Weights of a small mixture-of-experts language model, trained from scratch on English Wikipedia.
Size: 9 layers, vocabulary 4096.
Experts: 24 experts in each of 9 layers, 64 SwiGLU neurons an expert, 2 picks a token, a softmax router.
Below are experts of layer 2 (counted from 0) of a mixture-of-experts language model. Rows are named router (the router's row for the expert), gate (a neuron's input weights, with its number), up (a neuron's input weights, with its number) and show model dimensions 0-127. Each number is 500 + 25 x the weight over its row's rms, rounded and kept within 0 to 999. Numbers have three digits each.
After each expert's rows: a language model's description of what the expert responds to. This comes from a sample of Wikipedia text that the model never trained on.

# expert 17
router:472478472513508512496498495504506532491527500529478467495514496471504536512499470521445477490484492460486504488492515514489469486516497542528532505531545508540520524499512584510468502511508452518473494509462480497508458475476496497541501525533543486475486477514508508496528478547499505541530502496518525471522471496489524518446457498519506415511494494473507489474473544499472485502490
gate3:491478509508474560453533492481546475468485526492462546517512499463511467495449521500526532515456513461475519523514493520486495503497522546526463497492499522490527448475460538515472541492466484481501463535484479545484486470503486462507500483503477487518517472479511488507516486480519487500449507509467457481497511512487492520484518463488464546486484500519510516490478550488474471518515
up3:487518517484509475547477509477499499498491460477498530474522505471537510474514540497533514477519513498448528504489459543475529484485470523511529439483548445474510524481471525498547554511533462504521485478516490523529500517511544492475471449485514518489498505516520464496533511536497507528504485505466487440493507517498513520460522536497497524481479507505493510512538468483489507525460
Vowel-consonant pieces after initials

# expert 15
router:463520530496548482525493460475544484455493504516504496507504486522543543479488479475496513517501451516460506487505547534490554496516505516490508522510539553509539478488551517480496506498520506533473518492487489509534497471480521495497456526500514499480480498471537492481471475490469541463507537499487563512500467526521526514485478496510489513517483481506511534476429519493511504528537
gate2:480495479471517543524472494515514474443486502533532494484492472500513573474489488564544494498520478542510484457487485529533508500492552483463463516487552523479512533466497485486468503487496492511545511481491503483491493474505498541531492486526494522508486518526516477465490469533481471494454507482492524458478517516494479460505474507499509528534497476508531503535527510520469489528543
up2:498514470475504489544483514518486501443532517485481497507505466493478481508506511504481500531492482501496511495542477505484495525487507500480519506487485506505532454545513502546491487486496492495466501494514503497522485490477533491478508452487456521435515469466510510509511437529549495498531527444524548516483462479503520534564486502492524530515483489510469486539470485575499536494482
Word stems, word endings

# expert 21
router:484476526551519483484488469463525545498521539487468454508508509494508515486509517516417510503519514503505523467492522513507509496483484499533523546539489498503521497476509535479512538498560497483498571550480492489532479456498509514531477490492510494482445485476521490465510482506477524496529531496490522478550519536452482493502484516525519506460495460515514491512496484530478534501501
gate3:564461510489514503479519528475506530467510470478521519456497504513475480509461485522513523516440504496481506475517482483443445544493526519539509467507490548498495495516507524496485573487475457493488455498477533500494534495533499478505483484516492481494523512461523502518469492481506489476485509471506484471508481505486511500513554487494491536510487487574485507501459514495479487468536
up3:505540540475509500521515486481497489483515507469522538461540504515504520475461524497485475499484467520470478486485487507498537449522511468480474460474492469522518511496515555544511496493496490482508547511497526500470480488461484501463461475474497513451486495468535462495524499566461510495504441478466507467474537509535527507465507545518500517506491522481520484497482509468502528474471
Short word endings

# expert 7
router:501470486513529505507472501521503493474492497498477484519491547477477501499471500516506456514492491508477512488491519551490460518495506565514517502516485513570503464486501515498468519520530445536505528508501487491506525489476487493503516536482500493478499511487517447452473505533494506503492563496507563444565475490498501497510500519534456499441504516534502496460504543476477511505526
gate8:482486491487457475463496490473506509470502510493474469486466497503461519539503514485490496494498496489467461490540563467480530470473471542488517455474467499504535503531465503516494526530509507501509471496506541515543508466529493534490526549485499512511537536470502440505488502554526512490500494464529508497491496470473502464486479509524471473494497479511496482538494535436492530477538
up8:477487535495466488508486520457486472479473518496489499500475523486488467489485513491496490514514453509509496503469485504539499505528474502527512456534474486506518480517551478462490495473531577464500489475473509479547513497530500562489515496498511516490542486500525534515508468501526514474468506532547507492495493454512496483545531492511493517426463489541499536508510488476449531512485
Mid-word letters, punctuation

# expert 2
router:491486478511474452480515514460494510487454496536439432507476523535518488506497514491491506492475471476473473447517512518504504481493508523493540523516491508539504470481542509503477542508493457526498554512490475490501476509477509452506489529510510492477436455477501540470469477525541501521522499493521499462551441505485490509490466479478473500492524515516519495496515512500493511538490
gate1:515461524511472493502483508516497491497447531479498529525481516515535501509472498477542474467480514472476458523509492526497483501467554503524468543482520496507519461503473517487477542530511487503456505538517501524475510484469508446474471481509480503519500513471517515502485564511491465527514503519514462523493480507485506487471501480465536470518538506525547491455497488459433477488468
up1:477540469513499519503482466503473498535484520448486529504532484522494489538500532477479463542508502477497492485515476479516534503505503505500519565500455490514512476492543530476499523521469502507479475506502471476503487467476486503451496517508515491465539506456486520478468482489536464497478501561455473517541485467514514516504476457496448507490524532480534518449478522498525500461482
Mid-word short fragments

# expert 12
router:459461483560533475504446477510517477481499552521509482496523536550527536485498481493483511521493445503472498481516491517495501511503469526487496528526519519503511507494523518499475480538535504527508492500453499450522488452471509491509499537477497480512464513507487513428473484519510511511499533479545531467493464498511541460520452486515467490460503497470478499490497495465481515531515
gate3:532532485475499508496509497516546504495510532514460525504513477500527465518498524508551533533472483514515475513518504521485479505515493580479515507518502544497485481476476550489458537478481474487487460540456469502498472508477479479523550500517462494520504498526520472527516491499481477490491524492515470436511482493481475538544500509471485516487514461486495485468495548481485474516554
up3:514500506480496453508493479521474503497478513514534553441522524464539496501530516491486472488537500506472489502484477543501520492481497500512505466469536465475536517495473537490499550520503478503492470494475507467511494514445530492481502505489498522515450498473499487476518500524509513528507455480506518490518494491491560531480517536538532546450519520465525481523570492501462520515472
Mid-word syllable pieces

# expert 22
router:488493470508511467529522477535534507478497497488452479540464534491479542481488442463434487525470503480505517464533503493500515454507534500517494541524545557503496491512541478469471540503525471494521494524515500496533489482479519476527472502510514474492490467456502533488477512512482529474543481491500485490513485511470525470464489550536512507479486518531508549498480518492484504514499
gate5:506512473502472477495511529514519462504500498426509466495505486447513482527492473522474550509497486483494490501482519508496507501514468536463525515495507575473479522476494540508458457513513503524519528500533496503492519481491533458482483464506460495480541520554538497474532496516500492543508541516499515485514512486562491514499499501542505488477523462509482512533500545507480450520510
up5:506477498546506481488488493487493463483529499464524487501521491468526518513465486473500485461486484475481521532522531517469479509526484516479513528484543500455502524495441550537482488477509483522496544552485495469505531541503494487509462510507536512487496500527526505485527480520509458464517518552497472562512497488503483461451477546503540491505516449487496499482486539480504465513519
Determiners and list markers

# expert 8
router:502472527497506496498495471519499528477503501497451495555509506503498517482501501498480491525524492498481512456516555516509526496531508495500551521534515541528527488503524508499457503542504482536473530540503477509504465487477516438505471520516553499457487485468536537479517450541508500528531459496517538488546487498515488481475504569496494493513510452507515504476462498481461523511487
gate5:519500507515476526506459505491516491508505508471517469504535479481479542535498537490486508476535498511492489483530459503461499504492462537509476531532492539449484502483529560516458508559491538504456499516547488509472523459517456540493529452487505463497527501511501492477535525481507503483472516514505511488493496490525479499521464517547490477505455503482463492500465540483538461519517
up5:488475499551503443520490504491498506514532495479511499524543514498538500514523457531503494505484447463454522495513497496552507497507478488457473488527561491487494523493507512484486476486486512527491498479471510494484511526479535500491423542520470517505505525502514504488528495479514481515514494524449477488463444478498484484488477490482571486490496463482480539521485511471547528520529
Word-initial letters

# expert 19
router:485496499492536498530479506517531512457457492493466480512527523491505510516506486485516460517463447524494530491517533545480514511501524528499506542507501498511527464484507495480464521508509462511528531540515495504513489447495524507481470536484507496482501506476521454456468485532460543487505513512509555472556479484459537528495487518547452484476499518514532506459483509447489484508480
gate8:476507527477495461471550487514505500486530541503487503516494523495501525517474557520525474497493490504492476456555452459484531486476497497463522459501525493528506513526485511488516489477495519475538480502491516494493476494488515526503520515498473532496542493474536478521464519531505550511463555511504450471459528503492471480475476475482464465479517463495506563494475508462468484508516
up8:465457490486484464558487504501531465473503513507528528498437486497477468505519511516493494538544487506499481502517477496514517465510496506487512512490463506508501481480510524486494517466531567459514480523505493466574558520536491549542542507487540502495524501534547535507523521537537499477481489492493483504484510476503513512468525496489484497500509507530484532506478486454491503537499
Numeral digits, separators

# expert 13
router:475500474497523483498465465514549474478520566508514486503477502484522537467490468508472525500469468477498522489526513506528516503516533479495505544521567530481533500475498541507455483499531520504484524510444475447516495476495510498522465517494495474520475488501511501468492471518478492469512525468561543477495498494483518489480439537522480492473482499463513522499472490476470520529507
gate3:526506535482513485492503520486543522504477491510481517497488462489494441511496528477537512514473518504497557486536521503426461518507506491470510528553491541485543520510493508496484494466460509493503480478485510494478476519501549482499465481473471482516515458479498476509506498514490505498453520528500466476480495484511533494518541512507504500493522454525513450536493583501480469485536
up3:519519528476462490509469462530461506499502467487511532469533502462512481489503529460496478493545509530504529469462496489508517459483467518514482466488540515532463519488516518501538533528479484496466527497500514503465521482473528455477484478483526523499467495510521507503522497504476528536510441476446452487518508484545490533458506537474533486490489524479517487451521496514511492528468
Latinate word prefixes

# expert 9
router:489488511486481481491486503509524535489508538534489475526498521489521531412510463457474476521493426488504500498553519528522538512529511483504537524514519514516491484480529536483494508511473505531492566500476475459532490464504528478509469530513528494508509501451504475482479474522518503472527527497530535507535464500491532529498477538500488511499465522528529505510498488489499515517459
gate3:527487491483510495481501511468531471494505493474495504523470455449481422521465510524516496527430517504480451511515517516466429512529497516507504491523482528509493465522477507470503484496481482522497473474487530541513493488532519491514523478491495468514509486462484464526476537510519520507466539520545496500487473523504513519520514507499467509498535489550521477510522562497521469481523
up3:557481521468498516484466499518512514501504506489505498459488493517519539491519523524508487479509504541495479496496507498493483460470510509535498496504545472523462482513506510526573537526560487459506528515482493500474471527484538494466521482495519473515476512505540516520560512532482542547454504503507518507511518476515499514436516502495501492485464506510487460483528458510513497543446
Word-initial stems, symbols

# expert 23
router:471481479530516472509522499504508504487514497554465511501471497507506521511475489481494457538454520470486512501527502530458476465538496545559527508535512489538548504481498486493497526516500492522486496520499490527512503507470512506566500552505507507468515534517556491492543509528529535514551509439527519485494498503513511489472499479521494488491462499531490500492469553479471510552504
gate1:470436521444475515500531485541459510470457491515499524524490487470551497468479494477530479476461524470442505500502474527521478498498532517517475503469485499496515474474525474475513514512469481497453518523507500502507494488514523503494511535515494503496465528476507489532561480517491501484559526458515494543520448513503480506494484466485536504485494463517510478489496525447473488511525
up1:494502487496503503462501465467539518498501531490494494507545527491494504490453495452460484531514530492503517508512520523480506466519458492495447535458487545480520458494530489529476531494525459507461514500474509531484481457463505472503480501497528470500499497463488508532474508492453434515476519478469504522522514475488516475540530485484490500500502528520491507554468534523503441510523
Foreign name fragments

# expert 18
router:484518472510517520505457419506517534463495512517490486485514494516483513480499489486514490529502488487486543489546540491530492502499510485567494536497498488498530449490514505472512577519494483506443521508475470466507491450515516466500499510485495491460501445485505531498478481509523510473493489481513495477519504526480559511522482532514469502494504464499534551506474519510467539483495
gate3:527505506473477514484476501487515490504496494511479546525532477501511431516458551517513502539455507502467458535534488477493509546500531474451508502481483526499527477500506470491491543508494474506524510512511469544504517531501458496487476498466466475488500525459521502509470484513511460498491513506540515488480481533529501538465509494463493519532497482519495507434483552490480468490551
up3:541536500478467482492487491511446513506544496520523538542517508492505503487472529483471506497530474530495480469542469488500508475475499504531513477503510511487419486479534518500527555516480470501491498512510509514523530546480522466490488472533520498527511477471476472493494511534522517562539483513487488504536517486487545529475505531471498508470520525475476437490491490468487518525474
Sentence boundaries and verbs

# expert 10
router:478501488506513455543526494519519532466468512496510477516494541509513521455503446495467488552499494501485544456562519491522528470502478488542527541510527505485508485506526515445456546524492484473491496526514463482520467493498517483512509518516557468518473483471495458498476508502535551466537489471523500515503495490498498486494475538534500474504512483523492533474468502476490504523499
gate5:473491489516469469451509456487507490477541485442505488529518503472507442515452528515498539472533445504518516511504488532522514478491516536505512531491512480467472487465466542503475454479508558503486532512491536524506512480479485488464446485481476500530537529491507462466513514475525523496471490499505524478510498467478496486474484532489481499487518531474459499501474526493495502544505
up5:526504527514489516514497472477451481490530482486522497519502505510539490548454490518513542496502485513500493526508483517493487485501513473474508483499519589498532537500459570473525461484497485518512525500509542521480532553495483538470455564494505523467507500479542479506508469504510461501521482491516482524543493515520465458507498517509481517511524460525460513513487516489491498488493
Table cell separators

# expert 3
router:473507482538522496498465468456505545483477483531497500548451479503475499473503480465530491549518476466468520486511518503491476455496522502511508506491467530502515486512526488508508531550505474537460487513495456488496503470517486456485472562471499515471500474503519500494496503497509523494476493429534494471541449512482510475524504520506482426492469482535491517484472501488494517507484
gate3:516484475503489508499529514496471501503551491491466502524490459457532438482479519489524512542455548512476477442532519508473468524511514511505498474498461524524482490477477546511513529502447496470475483513496478551476505493510524451475470535489497501488489496491481484506501512477520517490470504480509484455509478500468467550473508476454472523454494487523497511478494517466514486546525
up3:547494495500493525499471486531471509479514482522539518456527527468514489465534511506470500496485498521489483494483457509493517466491501462523494462532585482503542476491505523492531526522529486516501491489515497496478471567480530481479505469494536504495501495499513482494534509496500515591515509479499486479475479477481505526479496510509556485504526546513506483498528519489510507526432
Line breaks, section markup